Below are experts of layer 3 (counted from 0) of a mixture-of-experts language model. Rows are named gate (a neuron's input weights, with its number), up (a neuron's input weights, with its number), down (a neuron's output weights, with its number) and show model dimensions 384-447. Each number is 128 + 24 x the weight over its row's rms, rounded and kept within 0 to 255. Numbers have three digits each.
Before each expert's rows: "raises" lists some tokens whose logits its average output raises strongly, later layers aside. This comes from a sample of Wikipedia text that the model never trained on.

# expert 11
raises: ",", " (", "-", ".", " and", ";"
gate0:137091175165163151134118140155120136156091144131125130155130115168087142169143133124086092112141143110156093144089128129134140166138132125147165125138157137143145084153122142130149148166108137
up0:090145110124116128138153119100142132109123134131126107123155133086190104083124149142135172141113120190097149129132179129146135090127127138094119136130112087136117120104111136162095130121155182
down0:147140123165117166136132175117150134168155154142127096097151114164117162133123106129149152106124100098131166124102139150139130116115124118111138070099066126158139135101129113139141149073118149
gate1:125122145097146147150127129140108134110096102091190151066125159158121102150138097138126126169117120151119115141118098181114131134128151127157132098157148093097135080142114090113132135114130137
up1:150131112187156161120101137143124103153143146089136155145115143136166177118106162147110155133141135111114133140141145115148147139130097141097184108117102153151122150118114145129124103149136124
down1:117094103129174146117083121134100148139119098135163118105118069115160094117140124123123112121123121120127131127120121120129160136143126120124148102172114142110113116109161146147124110160127104

# expert 74
raises: "|", "\n", "-", "M", "The", "A"
gate0:122130175129149163106122111198090132107130131125096079152156107163131137121137129148136140115132155109127137150140149029122107100121125103140117154143135098126122132133087136127164125140149102
up0:128137122124125188104132095210105158110141115143083078142168118148134138130154137134145106106110150123126140122143130096117085097119129101116127125138159100102094088162113083125103124130153113
down0:092147118122143112133113120085154156117101125120157131132122106118096121116124111146172130050105137117090133129127123134157119155147124089140160108116104090131126145098138122151091117093126151
gate1:124109114167154158148164134165109118095112091130131138109114136064121108126111114135096156131134128138129135142129138075135095081127141113181140119148106122131132132106127181157102134122129126
up1:124111017158110125100121073100119143150111138130124135141120112168133142143174120076134134132134171158100122115120143081110171119132138112099123133122199136141150162152126144101163128141126122
down1:136100140166131131121136145129153147128118117185089126151127134146120122141189174143136138097107146132120126164072101126105129140167109111126130133158132137119128105154156115121124085140119095

# expert 53
raises: ",", " and", ".", "-", ":", " ("
gate0:157118131170124156155118117074123083151154133114131161073139150138137183123088149131124157078126126138134135108140104112138125135122121098162150149134111110129099188090163125140160167091160139
up0:142141128104132113111101125168104190127115130162104133160115095090099105123140109163114132149127142124131133149127162178140131123145135160084120132116118135113131089140097166103133085162131102
down0:130134114136139119146109126156106126103066184133145141102157119104151121124157094151112124164136158103085157108123138070158135133121141123132094160144145178110094161134145149145137121099103148
gate1:078113128067182112101104108098144159149143120133113119121123178098113158121110127105136121167110091113136117103103113145110122138081168085166140091111111144131098114133103122107113094122136087
up1:141140121160116114142151120161108130096115116136170115143127090119131176108166128125120169097133117124083133146111132151142118115170110122101109118086143110114141169116155093164108099102105141
down1:147090108129134129127091138127147132172133137136104124096152132139144115125145106149143090169116127104127151093072103150108185124146151074146147082123145166110094107123150125141144134094118113

# expert 1
raises: "-", ",", " and", " of", ".", " in"
gate0:134126134164140148132132111106165138082148084146122124157111107126147126122142130114079108143125110163132140112160144139116108080163134195086123152139112124142129101130127115150130159154128122
up0:127098137123156115099149123112117132138113109082127118096164083142125128130075146104130137119090136145122127097145156124166115129088102075163178128084126124175133083138121140090135137097121151
down0:091134124136176134119132133112127107128117117138150154105140144111143095121123163132102084117075155102158130123104109169126154173099104096169120109119102142142137137141125143143111131137111112
gate1:117128141151151131147127128128158154140152144121136162130130163106115097087137148123156121118123127120033149142127131097144118099122156096136149132129115101155104109110139130079117138071118136
up1:139111135126095110153145124124166156149141132100166097159113148132101146108127111142143143156137157093081146150134118088118129133104131122157104144131133138112118105113124150102135116060159137
down1:084087129105138088132147097080122132135076141120104117118143103127147144120121119142150093085129140134097116129153148089140151083159151109164076165126089109124179144115105154081200143087128122

# expert 44
raises: "=", "Scientific", "General", "==", "St", "==="
gate0:108122091108078111156178130128139124098132104139110131127148098144127124146167154146138135137127155148124117165138120153153215147126121107096106106125107098117131145151112132120104122168142122
up0:150104152138166161116123121122131123138132124139154107105120167153104106127117138109119130105148116163153132127125146159121071114133104134171150182068172153175086095131121137107126113153126177
down0:127158120119125164169144123109141142098159145121156095081130135110090104146121156095160133156079113168120136125147094157134118132143127110137145108098160157146175141114147092091124108169103130
gate1:173157122133096151120104139144120114143134128110085094109106133117144112133165142152133113125132108127123134123130118128138131128135099120137143177114114145128081107141130132138101148140125119
up1:065104136144133098146094122093155139114109145141178119102147136145107141115104133099122148139136141112127124123132145110111133158131132152122118085113161112133139135132134138094128126146125128
down1:144097127129127106121103102146139154089140144169157138080114088102138125147102131156125131191154132170169153156173135104119111107122101114162133104185139126082123148151094132142101120105129087

# expert 12
raises: ".", ",", " and", "-", " (", " in"
gate0:142130149110136126132108122157097125100156071170155139118122140139128140114153093134105133168131117110098086121158134154131116154130155149119149133098153162109121140153082110150165164100138166
up0:167114100114141137126114141146126090136189081152137136110088142149137172110113093121081135181131114114117105139134105156147144126122100146093134122078170166159107127120128151144155164125154136
down0:131151111150100100152109126119086146129151181114124130118124108083125167171121164115153130104103118141147135131165156168137124115136117128165119131152090101146113139133099161121134121180098099
gate1:161145107163131142122157157124162073096094128076109115122150161124120161130124135084107154106136114118076174128158118099115089137113122117121148078140098174141091121150136099135095147107115161
up1:138152078145158157086128139127134102130101148064112129155199195109165138115112163084100142097140132125116161134146097136141125085092162122158129095165092154138108101112112136148118119089112155
down1:138127121122121088178130139135162074110150139145149134085162140115128123151108144109125125132123105136108111159171092104168182159145137115143096104130128199105126128133133147110148114106115166

# expert 19
raises: ".", "in", "at", "-", "l", ","
gate0:128111126138065117123119089144098127119088153139070116112154122137139144167125131135105097137112134088113127117143124113133150132134137056079111164126120078119090108130116158112113104146136093
up0:142149139146163131092118107128145158126202105116192132148094120145154130101128116109118129093119156129124109099126158131156095122128104121145152141124136162144126112123111099125175151077165137
down0:140103154127160094143174190128098104159106162152124104113106115123127173110090077147165071132097166127136122106135080154159096119150157081123103092123123116175141115159119125114125076152119128
gate1:138149104112137134096122086145119172116136143134169138159153131097121125117132125142065171126101119143076083101151160141132118116130070102148176173133100116147137144158114088095127114105081121
up1:138148123133142149108112128114135176137106128114162112159154124110129154161095127159102158129154135118095104115154160114147112111153079103140153161136080104126147089150142092147133120119106150
down1:149138125114103126109147151150156143147110157148137144129144125162123114136135140121142157170119096149155135130126145114155115157136101169121120182185117167128155143077182088160159157174107101

# expert 77
raises: "-", ",", " S", " in"
gate0:136109173136085116105137129140098181144120131140154137138096109154138106123118138121117097112128101116149100109160097106164098115141126128154087106156115118131133118133126147120126125147125157
up0:095131107103170129139085144135126113161114094121122114111123126141143114150136134139128130144115136142113141136134210126132134155124142105101167138123141123156110121120114110131087173126105108
down0:100118153146126104171143129095103159180133105135134109145144100097151181102113149172165123113116160102160134126151099120146110124087174112109121155107157151115088137093136107133125101097119154
gate1:139154112128174139154133128116108110113140165114130131122129117136158110101114103126159126121117130160134156133132104164149092083133091098118101141129136106166077106174157141124114128109112154
up1:139108078135111128116147142126153125118101101103123071166115131078146119136134117115125134146146164166155146120088146149116164162096116123113088145168137123109174137133119172087114088094127164
down1:114118124157142120133154159127111159101119130118084132074131122147141120180118093109125079160162144122135135111165115122106113165150131125140131127135111138104147174160122117110130142084129102

# expert 71
raises: "-", "\n", " |", "\n ", ",", " and"
gate0:136183097124135105162097131117103149121141067156115066132128138120122108149140163156131099114121098118175117214106123148133110132124144116103095121141118147120121108115149155132125151128151109
up0:129219074134108105126094142115118144096147075114150135140110140105148131147184142142141120119107119102129110214114121185160109127134131177108129125159103147136086102105118185146150134124134121
down0:157133116142076129134131128122121145124110070123134121170116153105125130108166173147095104136126084098167128101139173160119121109179142123101114131081102147092107096120151106114098115131098119
gate1:132100126168138128125114104103098123107128142131110087130119108160103138130102079106130119156113107103159153145131070173129132132104058116196102120107094122116134168117197144142137136124132100
up1:134084148159103127146154135131188135135134139146112146117141130114092143159094123122160137115115129133099128136140076152144110107113106110167148111098125118104113157100192111099142139170134091
down1:112199111114174126104135158093092149085119114076100109119100158090155103108137154101143124116156125151138092093090109103134101116148120131104107132140131177135074130114119092166115121107155112

# expert 69
raises: "l", "f", "in", "p", "to", "m"
gate0:151151120116138140139149149139151164131147136172137125116138155109160105106145125148138117133102115141115166135119124104146091135156130132151115124113160131167169145134106132135131151141211172
up0:130096163100092140123094113120140140135122139083194121106073131113125101145155140122145106123138114122146099130145134107162116150148157110144119133176143155126133127100126076155096140163150100
down0:129110067142135115148114084105119125102112139142113082146108075120098136145130139154135109133128110149150097159139122099105149124105132161107094113139134134125150107093141147152147116152127168
gate1:133157133148093134144138137107152147099113152138128129093130134121106158182126119146122119126111126101141136117151133117099080121128121111099148127129151144105090096131116134117090109150134104
up1:131184163094131123150118138091091143108139121098143113147104120129145091146098116094121150111118135120120089117130190132105147143103142122143124167127099130176160164136124129128160149119093128
down1:139105098156097083149117164141157125126139081153114138072158139093181160127114145114099104156096117139162150089117148172112147150114169102120149118123149116117136121118150157146114135133136159

# expert 67
raises: ".", "u", "l", "at", "in", "-"
gate0:128080115155148147153123117102126138147133103121180138175122148187101121124110173155148102135099115146132155109131133147121128119163120130129140116145096131118067134146193140134084113115162126
up0:134125137154111184152132142106105138177147120144163127135130124137128143135071114121059130132142155141153160109121136142128153108129105101160135152159127129114096106119132086114107104089170163
down0:135154115165119090150151131145079133102107124104159135128094095102152105149164161122153094121165129122125128116103146137105100129121124155127183133175105105132136135172162123126127122090129110
gate1:101113132141119149146139106100098178105096087138125153180112116175136135134119164121159101068095114109145115127173145099124131108132129131119122144143153121128126116142101111099133135090133090
up1:137109129133151119083118143101144142150147161116104092095148176108113151109147110135125164166123133127133104142132102142157131144151103123174147147117129122121087142111151114141103122146120116
down1:149174135144134147140164146157158121125167136096164089124120161083144108177085137151109118116126097129111127135112144134135113126130167188137119139132133112162155137139184114144100110141097140

# expert 52
raises: "ra", "or", ".", " 1", " 2", "im"
gate0:137129138117163069127101160130104128166104098162110124120126093135110093121133122106133074115119159121116110127123096142167097128122155069082106127170150147118126108109104152126149128103137088
up0:145079097137088163111149102142138132087165142146148143159114147143175168136144108157106145096145086112110151141117131159087129110147091146148108116121118128126145163126067090166122127115127143
down0:137145081122095152113135096158152159128119139115104143172138086131126146149085093133154174120087139132133156129171144093152102162128208121147117160148131121155148080139117119148169109133121186
gate1:147116138121155110155150153153154077127162109145134126111208146101133162137091139116148121147129127108128159115158154101142142149089123129158125169122134139161114100156168121113128162139115088
up1:104138121146108149118161095114139139133118169134109132118108116155183112105155094110138131134127136131148140125122104147170110126079109121079149127116090072105155079117125108118116115123172158
down1:176124104131175125143135141153179154144127150126112090110110137135137100157124171087122137136138114122102117139097107121143095112143095117109126130128130115105123129119192112126097098111145076

# expert 28
raises: " c", " and", " m", " g"
gate0:127138154121108127087126125143179122137139122146163158180127169103128134100155118108103136103121121118145132121124127123133139120126124115092169145130136151158113140141145122129077144115093151
up0:126104128120127118111125074146158098114183179160110107103142153165147098100151130101181093103138145090137139094118062162149152103121113147142124132088082131129139159131140138169065134093134084
down0:156121098146117094119121112105086126112195084144134116122137111107123121140149184174138141111118138120164153125129103147122081111139132068091142112145106119147134113112107127126173136137115097
gate1:111116145073138156124149126150186182145141124125119129110095136109136127121127158158114172081138060177142152135141167138133109104105118120122161136105120128144107119105131161128119101136084150
up1:119108114102155102102131152148146178118128139153114115105144154110111125113109134105148126090161109180083153124115139124112138119144126162124128142123123101130132147068107187167121140123099121
down1:092139149147100096103130123118129128094131156149135138136112140104162138131135155133108119104149146134149146114137113163103128154140065143194121137146091103112147123080131097130111151115103121

# expert 63
raises: " |", ".", " (", "\n", ",", "m"
gate0:172119116090128133132102110173113116139119144130097101115080131139178125160121089119118130121164153134111089092118102152113139095126129107141064105131109147116142167156104112148119135110150140
up0:164104079118086167130126117213124131166122133168080134138063076126189149174098096125125132115137150157112155116126128116105120103102141134145102107144070114098145154169154137142168114119138131
down0:127104113117074132123094115141095192124123101154110161144093149182130162119151108167070093120135111117092097142152122123177126145109139111161135160147147127126119184161105129169143158126124092
gate1:158114151156153089099145136131117101120102089106112152138129079156116142136104118141156131119129152143125097146198071126144101144149127150129096137089146141129127149141122131099124163146143104
up1:138124140114147107144139138107132123113153131143118082142106105121187133180154149136175118143142163150176150115127115121165145147125115127139070103129101096143124121137138128130131157102154085
down1:092091159154168109148103110098157139122103125137098103088102150165137137090127137122121134129155151139117128112112112171145130175146105140148130093081122152096097112139092114149070135093131134

# expert 0
raises: "s", " and", "ed", "f", "m", "ing"
gate0:113126135098146133133090156118130158118126132127095112135091143094143124161091185118137085107106145117134101119122116093132123125117154146157132113093134135111152117190119135090135149131134088
up0:099109150135137143126137119113063105137112117108140169149141122122112133075154098142093151123138090167151111146140111159138089156151128139133122144171117151100148126071134133137109127120106195
down0:160155168172124148126097127078091096160101148118126128126148107153142107120100127134116111138091147120119106130137091076136136135132162132120087134129135168146113134142146177115158176089169129
gate1:126150139140130123135140121104087149138115109142110092151109154124158080100135108135104127124117109169129097165125079165140096090123115139136130107123129182133136139141152162139129134146118169
up1:120159106158097126155171090103075132132104116161104076139130142151189055145130127117113069145114160140166189142135066144128070109136130134138109163185078158116140142140139145101147120133081226
down1:129129112159115114076146165088103148123173131119081134112141122110133118141091098136115128151094096101125138148092121138154130145119125112121143106127113119100183138111130133163138070128174082

# expert 61
raises: " S", " the", " a", " L", " H"
gate0:124116109148131123106107134098155134143149129140112141133117140152147153137166103124070173134145156081079104099120111083156127075103120180092167112075119111079136147130156145089195141150099099
up0:157125133066078169113125129131102137110111110102149124143122099144109117133081160158143163120085103126140133167133143151088161143141089113148111094134206116128152122158133090109100127151152129
down0:114159064084136151123117132196157093108127126109132125140154142122118115147104155129088167137131128122114101175102111127078138159117159134187154137123192154159117120113119130116086130104146135
gate1:156099112136153135127112125118065119132129143133095120120124114094183125202138123145135127140118116137145127124133122149111085115134164081163082109142117136122156142178106146114147087123100101
up1:116168136130084131122158150171157137107141103135146125124123152138141115087125126134116063135131161088138106115080112081125144113140060108124142133134118135170131115095157147125156144156167093
down1:090186135090115101149115099104136169150075121130092140126130121114098153115103158129131145090157159151137140130101127164116161126133104093146113096076127120115106151121155149120145177117132122

# expert 27
raises: ",", ".", " |", "s", " and", " ("
gate0:170151199172147148155168154109158129062168120115099106136131152104129155134071155085141153127143136141104136111149143142166077132108095120167158128156157160116100150105095143145119126119099187
up0:116174165117159115156086185098157178140152118174110134164128111092170126099092136100153133126124141144134163092122131172154169113164139123110114128114103150160144155144147155156115145107136134
down0:117151165121103180131091100156126098118113123111127128173180168091118105128130131125122118161118063131101099153107160140110079121090146105106129090096122140127163146123137168120133122110121086
gate1:123121110111117157122144140133107140130147125148141110124107130101148121094119096100076106141169153117160110113120101141115154109112132134082109122100128131119108117078152170145100157102140128
up1:108140160152127138138123143160112125151129136139111180138142134149166104134171131141146099124096135111110140108141177123143082142171144106137152136165088115129096144100144116159152135125115156
down1:122124099145163121132110105064174115110137169120082088136124098139128140113162108095126086112124122146111163092133151114153164122117157121148119161113109139092109134157121123098121128147179066

# expert 34
raises: " ", "\n", " T", " L", " in", " D"
gate0:125180158153122129086159082167127123094131112164136123118087155158119130176182093131151103143132108122068070120142124122140121131129125099141118109125133160132128151140133127114128146190138125
up0:153172170157126120093127107141112119131094146096123121120126170146112147166144141111123121159153131097131107129110140093159121185146122142152160160106139118154156087114159128148132102121106107
down0:113131128105088090119126133101106173117132116147112105144129125140101098159146105180109114128152124093090139123156118087086090142118146117105123126149143157138165141085126088127158154114127112
gate1:139110093110153119101150142152143124139141147073106114135116166138146136142143120156138098136141092138160168129101128076138138079096166118094091110137106151163102097127187130118093147106117120
up1:131130140109108116146111119082107106095105116156172156141168105129132123142111134146115166125087150080108145135117123145109145118118138126139146123185121122136090139113093085117120137115128145
down1:121164143151124126162129107123107148134122106142148117140126128096120140148147134145131115098145113132106121143129150121141093129122118157103110142099129121128145083133153126127181116107113118

# expert 47
raises: "s", "m", "l", "-", "c", "b"
gate0:138106124110112144142163110128129139129107166111128118159113109134092104116123144141087124112098104163091158118148074091123160134129163147130128137073102120108094139124146139122154134117131127
up0:125105089117120141113123143129117121150131122158108151123148120171115145101121117113141142080117097153142163127113130126111141115129164106068148126122154158124162125079132156098134161108108147
down0:152130092135106155101131111166145107110160092135139134085105106108162128126135106118118141108132127150078083138115129134162146119141103122141132116126118145131117121096131144150103116146104156
gate1:124106106124140143104126143112169144109133151085115152153096158177111113180156130136148084175095153106175131173116149139130145099101134142051125156120097135131147124123126204090055154195112117
up1:120143121119138134159139131136123084126138135149163170146127114108099129096109147152092179082130130133098094126123098136085121116123105156135063104132119125161149148130143094151163175093114137
down1:143094108113133114126132138106100126095099142113109108152157110119144120116118104121112163109129142161115117125121117183130111148116126111154100112176107145200132145107085088115108125151087142

# expert 29
raises: "-", ",", " (", " and", "/", " in"
gate0:164120135130141127131116133175147186079127110110142097166130097107106154070129153127094158111093107117115130136142102150111136112109153111132140139161137126168096120142127139152152127146094101
up0:125108134111149146156110147119142172089143152160143098149104094141097132067127138148067127097093146155158098140119129162087147104106165143118120130133128162125122138132157168121099140167088143
down0:118143125111105133117130148140136158106100129145110164111115134141117115128102105137144122119138117107110067177104150118092114155135140104138129073133141155132140121113167119174160132116108131
gate1:111119171088127127159167133154099134114138180176127140150112089125125112140124152119166108135128116152184093153126110167114114143127152120107119132146109130160123116142128153127114161134077128
up1:120141135185109147116145115109185099137110154110121166114115152158120121062099128089097154149162168132128077125080134142156142109088128123099144109086118137099147150099117087139128088127144098
down1:051163138136117136106149135122150141150082152138122117117118154139151095102137109125129117149154087107164148068118061146144148107136097084113113116141132131122106123128111094125129145114123144

# expert 15
raises: ".", " l", ",", " S", " and", " c"
gate0:171157107134121096096128142171080132098147111125123107201155099161112175138119148113124129106130141159104117138117166126100164134119140118108105167122159123155098117127116119133138129110135153
up0:112134145084147132193125132084148131137098149125110148074090171073117097093161129145127122157107097098115149093135094153155107095139122140119104108129113125139143128123162106153118109138125115
down0:151092144129173126161130103155115103107173116141137191127100112124121113092117074102133147169132145139123144139098104175101098105145128129091136155127143136170093152124140080103122133134091111
gate1:130080111100147109119146146145156116155171149155100117137193124144137131136114099179129092137129118127167135136133102130078149129115144114105114109149124163091143156151138150157123161132102122
up1:156176131157098117102117129119146142093085091095139161108135170163096119123139115074116091160166158116139163107116150134128122171139105138134158116106171121168106107136155109092119116138140105
down1:049150164115140140104081148161096146205090156101095126142122135177135143131111163138136134152136106144149129119105174150135109106094108179137150148137137175156098138129157162169173109131111084

# expert 40
raises: "o", "-", "a", "in", "al", "ic"
gate0:172132137178165103161090161133121139130131131137131123157162103149122117107157179171117104076117146103137134143112119097115133130154122076130114134153125140138123128118077085142109139121142163
up0:112167110115114114049159135159152108127112145088154160092133139111180169109096130107127140173124112096098144086154131161126123161125110149142095116126135111141115127117134149118125124168113138
down0:174081138143163102153165164149091136140126129160131151112132189152115116143115122105103103154142145120160121079154142132137151149131095137176104088120116148119129206082116158120148142134085139
gate1:161141092106155119150150137095148153101161121142116152101151121114119122133146117124120130141142127117124130135120129142132153169130141126122136158129158129065149103157148108090085158154132142
up1:091114118151101135127071104129124121157138132115123117151130124136147148135115149107117153096124118113082103138121145122125112109078104102129117100140125117139110170082107137144156111086125126
down1:177068162105117142141140138091172143081149119180133178134083121108123123125149099135103177100098127137127120151103123137118124132146108095132141169142092111132073125133136148131104148122128123

# expert 38
raises: ",", "s", " and", " in", " (", ";"
gate0:119153117164110123127114131113155152128175113171100110107181139150123177121156151155159117136162115128159144104145136075169143120142092109111151119150097144086102147151114118122108103117083091
up0:122106129192117143085118113098127137125121151162140115117148157107055153169125127155136105142131128132116113117146120116106146132154118122176109134101116132120117137117122110105106118102131080
down0:145092116097099154081148098114143141134123096084151120153136164082120116135155131161137111128128144119114118209114114130139140138100102160119103140142089140154157119113164116148148109113139123
gate1:152114122085116128103149142165118137143102111180090101175088095090120167118113112178094145137126113115126068168132084128154086118155128120117127144104105141129116156112154112123117143161150118
up1:126130091120163139119095106099123110104134153105161125139138148166115101134133145163125156150089141138172145103097118093163144141086127129108127096148172111180128103106124146115103142127085197
down1:085140127109118120138074155128085102092158139114138120174121104140143143128127139126122072135120134108108116159129128132161163147107109098103133131112121121103122179100122096137166170149142120

# expert 32
raises: ",", "-", " ("
gate0:140133140134135116126152143153158137160122135110130149173136134153114136188148130093142120161108150161085122128141122139115127128096143110101171129137101128178143140157158166146124101112147116
up0:154131138099134084136133158114091104140135134145130124080106112152170184114126123089164128062108119102105150141111189111131123131125140126146141132154122149162127106180115133104142115138095081
down0:111097161153074117144126143105152106134135094074145187146110132160089119112150088137153114124138105104150109129148134108151150132122155108069145148170123153129128116138121106128161118099125120
gate1:118135131101150094108176123122109128137131162100104118117121122147176146116155126113084114114109153130114117123154126088126142145121148162156109119142154119130100070165134132157122105142137132
up1:122121121122124130128124115129127115162147146122108131132125130109126117107129095121089111092110151157108116116153129100117157128111109152163148123114114116111117108129099157115107129124134123
down1:137134111116121137129125135137193152099115138129155135100135127103093087131092096111147096163087120088160127088123154089107097073162122144144151159108109160150158183109131120147196115148151107

# expert 66
raises: "ly", ".", "ic", "-", ",", "i"
gate0:134119192159090134115121127127127171135154169131107109119107087111111139145125114163086169139128145120156107126135125161116138127143166086152124122092103117041134137121133155083119104143087120
up0:149124167112158113131145147126178093140122154151087119147141159132157121136148147131139119082161112187132156123119164152114142101114135162113137134134110143141111110130101129173169168131129162
down0:129158132124129113105079081146115107127153125128104150180107108166133120091158145105116124089134145131139108121155121162124178119144155158130160106126104139101151147144073138119162104116118097
gate1:110145126124134144093113123148160185119155143127117123149154113137124169107153114132150154119155142129060155173092125112142116150141155126079125149121092099109126157131112063133096156122127139
up1:104116120140122073155121140127119100133133145144126159129118119148114145092147150108136109133121110132165089132129131100138145113093118117101151114125124098125129137093143090105146126127113151
down1:074131110172133134120135119077124152114109108129123130119160122158140127130084182150140112190163115156109152140086147144104097151125153095114147132148136142114120147163092108143118122119151104

# expert 3
raises: " d", " m", " s", " f"
gate0:138105159135140106112117119135201133119126127100194140069121087113110105159118139141166085153117111127122132146131117111103122114138133071127147115137069128135139131090094127131160109160158121
up0:132111093126105136148134158136106135158125158179110124146166149126153161112130132129112145105109141120152158131096136144154149139127148167105096127118167131133118124164123146120125139116108095
down0:151121087143141108131092107149108140132127117118110174131074115120122071138093148130077134112125127111143134162148177133128106123153132097140131134109158107128100153131107137142107070109149140
gate1:106138123124112131098110144095112125153119057114159142156111158125148138145105093103140146153197135140089119110135130150091128130129144104140142148134148120110128142152113083143100168067084107
up1:095132117130124118139158120108157113117123102133130128122137135141116127129134096138096111152127109148101168093143140117097137144118121132178121122132104127155130129139105115137125162110153134
down1:127128169133169084118121103092112082129117137105119120125109136124105156147115119188105099137143117101145166103122140116083114112146087112115138142104122156126117129076135143126149163122128144

# expert 36
raises: "-", ":", ",", ";", "oy"
gate0:178166145137099158077146162135118091116148142115127152150132157135143116102119122130110141148124101121126120126165115112155105139167145078137157183122111151105105149125108098133154143131131126
up0:131103133163132149117150140101122045124097146118118125137127171137112126108109102124128121129126102103146112117122081071196111149157128107135163101143094121120153160118136143145143177147132106
down0:125090136138124136104188116115134090119103097123130109113123160125158136142143084090116089122162158084144156111139097155127123116152134118115107108146101136117167097103112162134142115122113096
gate1:129152146111136117156109150115165143094122122120151143131119132086119149135143136123127134178124124174163130144131073147132084170100142142102098145121125106122100164107090175137117153124054134
up1:118169137117162132120132116143144162112116077152179118175110122066175151150132160111126105161136093121159119127139107153147074149092146136117134148136117131139107139102097164158111152161107134
down1:071081145112156166109137208119117127054128143096137151136175106119128098116122098141110127164141126149116147104117131135137122140130152134125113137147135079106106123131177128116142128113145161